Experts of a small language model.
Size: width 224, 70.7M parameters.
Experts: 24 experts in each of 13 layers, 480 GELU neurons an expert, a sigmoid router.
Training: a variant of Adam for the experts, 567M tokens, 8645 steps.
Below are experts of layer 7 (counted from 0) of a mixture-of-experts language model. Rows are named router (the router's row for the expert) and show model dimensions 0-55. Each number is 128 + 32 x the weight over its row's rms, rounded and kept within 0 to 255. Numbers have three digits each.
After each expert's rows: a language model's description of what the expert responds to. This comes from a sample of Wikipedia text that the model never trained on.

# expert 18
router:088151111134106126160153112170111049140129131180107105145163138126141148138045107120063131128122121169140112127142084137113140075134153121090166104157139146074162186133
Description: Vowel-containing syllable pieces like ay, ak, ang after initial consonants in Asian and Middle Eastern names (Sh-ay-an, Kum-ar), plus You, How.

# expert 1
router:130110119096087115144118150152120130101162194203089161184168112170077163153137079122056130114170203148070040114176200113162129128123189204155140127147108147146133131152
Description: Single lowercase or capital letters and short pieces starting words, often in geography and building descriptions, such as s(ills), c(yclone), km, sw.

# expert 8
router:121159125102110153142180102104099112146097128152085134133204111140106127219119093089091120138115118198095090144137087129130091147111159142089172118148103134114138127117
Description: Nouns and words naming creative works or their parts after the/released, such as album, song, film, single, episode, novel.

# expert 17
router:141115157141194157155128170128139128107151115174140142144128165078126082101086142077116131107104151191129071086222150145103162093098159097153146093111164146073142117156
Description: Words in census and population text and sports tables, such as age, household, percent, average, and pieces like birth-pl-ace.

# expert 13
router:077139115113112155127109173163103087131127174121095123162217161130094119158139125121113126170142170139061084085181152111115135093103156124098083134168192129094167114154
Description: Line breaks, table pipes, dashes and periods at list and section boundaries, plus infobox labels like Coordinates and Genre.

# expert 7
router:080089142098121156135116168124072124163134161151095126117128136122105125149121151142110101157116154160080090113156087123102135172087072128124102139180173139082156136115
Description: Digit chunks inside long numbers such as decimal coordinates, populations, ISBNs and percentages, such as 11 in 37.268611, 59 in 49,597.

# expert 0
router:109146073165125101150108113132086130186118122160103166106148132060154150137129141161099145165122169162082150074146107146079136110113158150109128159174118115100128111188
Description: Pipe separators and score digits inside numeric tables, plus mid-word endings like e, es, ite after short prefixes (n-itrogen, Saf-e, to-es).

# expert 21
router:072139128114176146100136156174083101130148144136122141192181056120136106113132134140082147190131133145120070097191081168094155179140133116103129117155112144029154153164
Description: Opening parentheses and year digits in life dates after names, such as (19 03–1996), plus Arabic, Greek and Cyrillic bytes.

# expert 19
router:123139145105125174092108156188137156127117125131128114118141158130155099211105134174132147133126160152118111123159128143074198087119126140097175176171174173086138065116
Description: Short inner syllables of words, often before -ate or -ation, such as calc-ul-ates, stip-ul-ates, Bist-ri-ța, postdoct-oral.

# expert 16
router:127161107124156143119194129112119130123134125208192114130125144148070125196117156157125115132141131185099104067151108162124119117126170163094082114125170171116148159127
Description: Latin genus and species name pieces and list markers in biological taxonomy lists, e.g. idae, Genus, Species, †, -lepis, squ-amosus.

# expert 23
router:147092125105153113116131188133152108085140146153149122113153147146061140177144142094110123116170107180105125084164096137050151091100101190127171169176088114068162152110
Description: Verb stems and word pieces that take -ing or -ed endings, such as bor-row-ed, th-row, result, attack, develop.

# expert 20
router:101142078136093099123111206174100082181110149160111189140193141131136072155144135144075128154138152198106094104146137172120129114082121151095105122114120141068108102142
Description: Commas, and, or, & and similar separators between list items and clauses, e.g. desks, chairs, lamps; In July 2023, Butler.

# expert 12
router:116133116169143119154110154149122176112107143132083122194125137071057074153127098109079118200183174142124133152122106131110138088085114170124165092136148161111164121092
Description: Lone consonant or consonant-cluster pieces starting a word part after hyphens or prefixes, like h in Right-handed, g, br, fr, dr.

# expert 5
router:113136084110161123106187158141094059124103155178105127122123153183136102153125085163092168171144155151085115067158139096144175113080135117149090155132145149099118148208
Description: Numbers, months, degree and minute parts and table pipes in infobox fields like Born, Died, Date, Coordinates, such as December, 1977, 8′.

# expert 3
router:160122071073113153092160101166067125112130150187111103132196131118132129173133132147087135174125149140096136108155101138136190129086139133120137130163099129150146142104
Description: Capital letters or syllables opening personal names, especially Japanese, Arabic and Spanish ones, and sentence-initial A, such as A(ikawa), Ke, La.

# expert 15
router:114154116114189132193152116147079120102088140158107104163168099113118093163136131141118189132170140156115126136178120194076167164117126150094114085144182121116111117133
Description: The preposition by and role nouns for people, like guitarist, member, player, president, coach, often in biographies and succession boxes.

# expert 11
router:085116104135088202127108125137105108137087138134128145120120100121148114176139157131052098138139133187097086149134145142101216160134089105118098157112128106113190130119
Description: The word as in such as, known as, as well as, plus accented letters like á, é, ö inside foreign names, such as Árpád, Vásquez.

# expert 4
router:131144166101113102151176164149091086122155194164146146132162136104124120120112150150092181158125159117064135109129124097054170136095175137163177160177102117081144125145
Description: Word-initial first pieces of longer words after articles or verbs, such as un, dis, rec, acc, Inc-idents, Un-real, plus superscript ^{ markers.

# expert 14
router:128122103049085095131127157181095138089107112142118174144179124101151082182106127162097136109105147175096088142131123155141161103117116151133127206124137156101114107138
Description: Middle or final word pieces such as or, in, y, al, ine in names and words (Com-or-os, Am-or-etti, Val-or, Episcop-al).

# expert 22
router:126116104163141094139132175154121079139096091142157090123098064105140108154104075107109095144109188147118109096124144171107171119110134116169181182131181096094209077103
Description: Modifier words like South, West, East, high, public, final, first before nouns, plus the hyphen in first-class, mostly in sports contexts.

# expert 6
router:086153124143118171129128142175135056144173130202118151147152174142151103149097118181110193166107174124078132138172113162093140062154164087156147150152089114081183104170
Description: Adjective and name suffix pieces like ic, ical, ian, ish, oc inside names and nationality words (Polit-ical, Georg-ian, Turk-ish, Om-ic-ron).

# expert 9
router:170144089087146145064105185123102069143122120204113181107142100144162146159127149126134139147147212147078101129139170138060126068121098104124104154166108129035165158184
Description: Middle and final stems of Latinate words like -duct, -ent, -act, -ment, as in reproductive, misconduct, interactions, talent.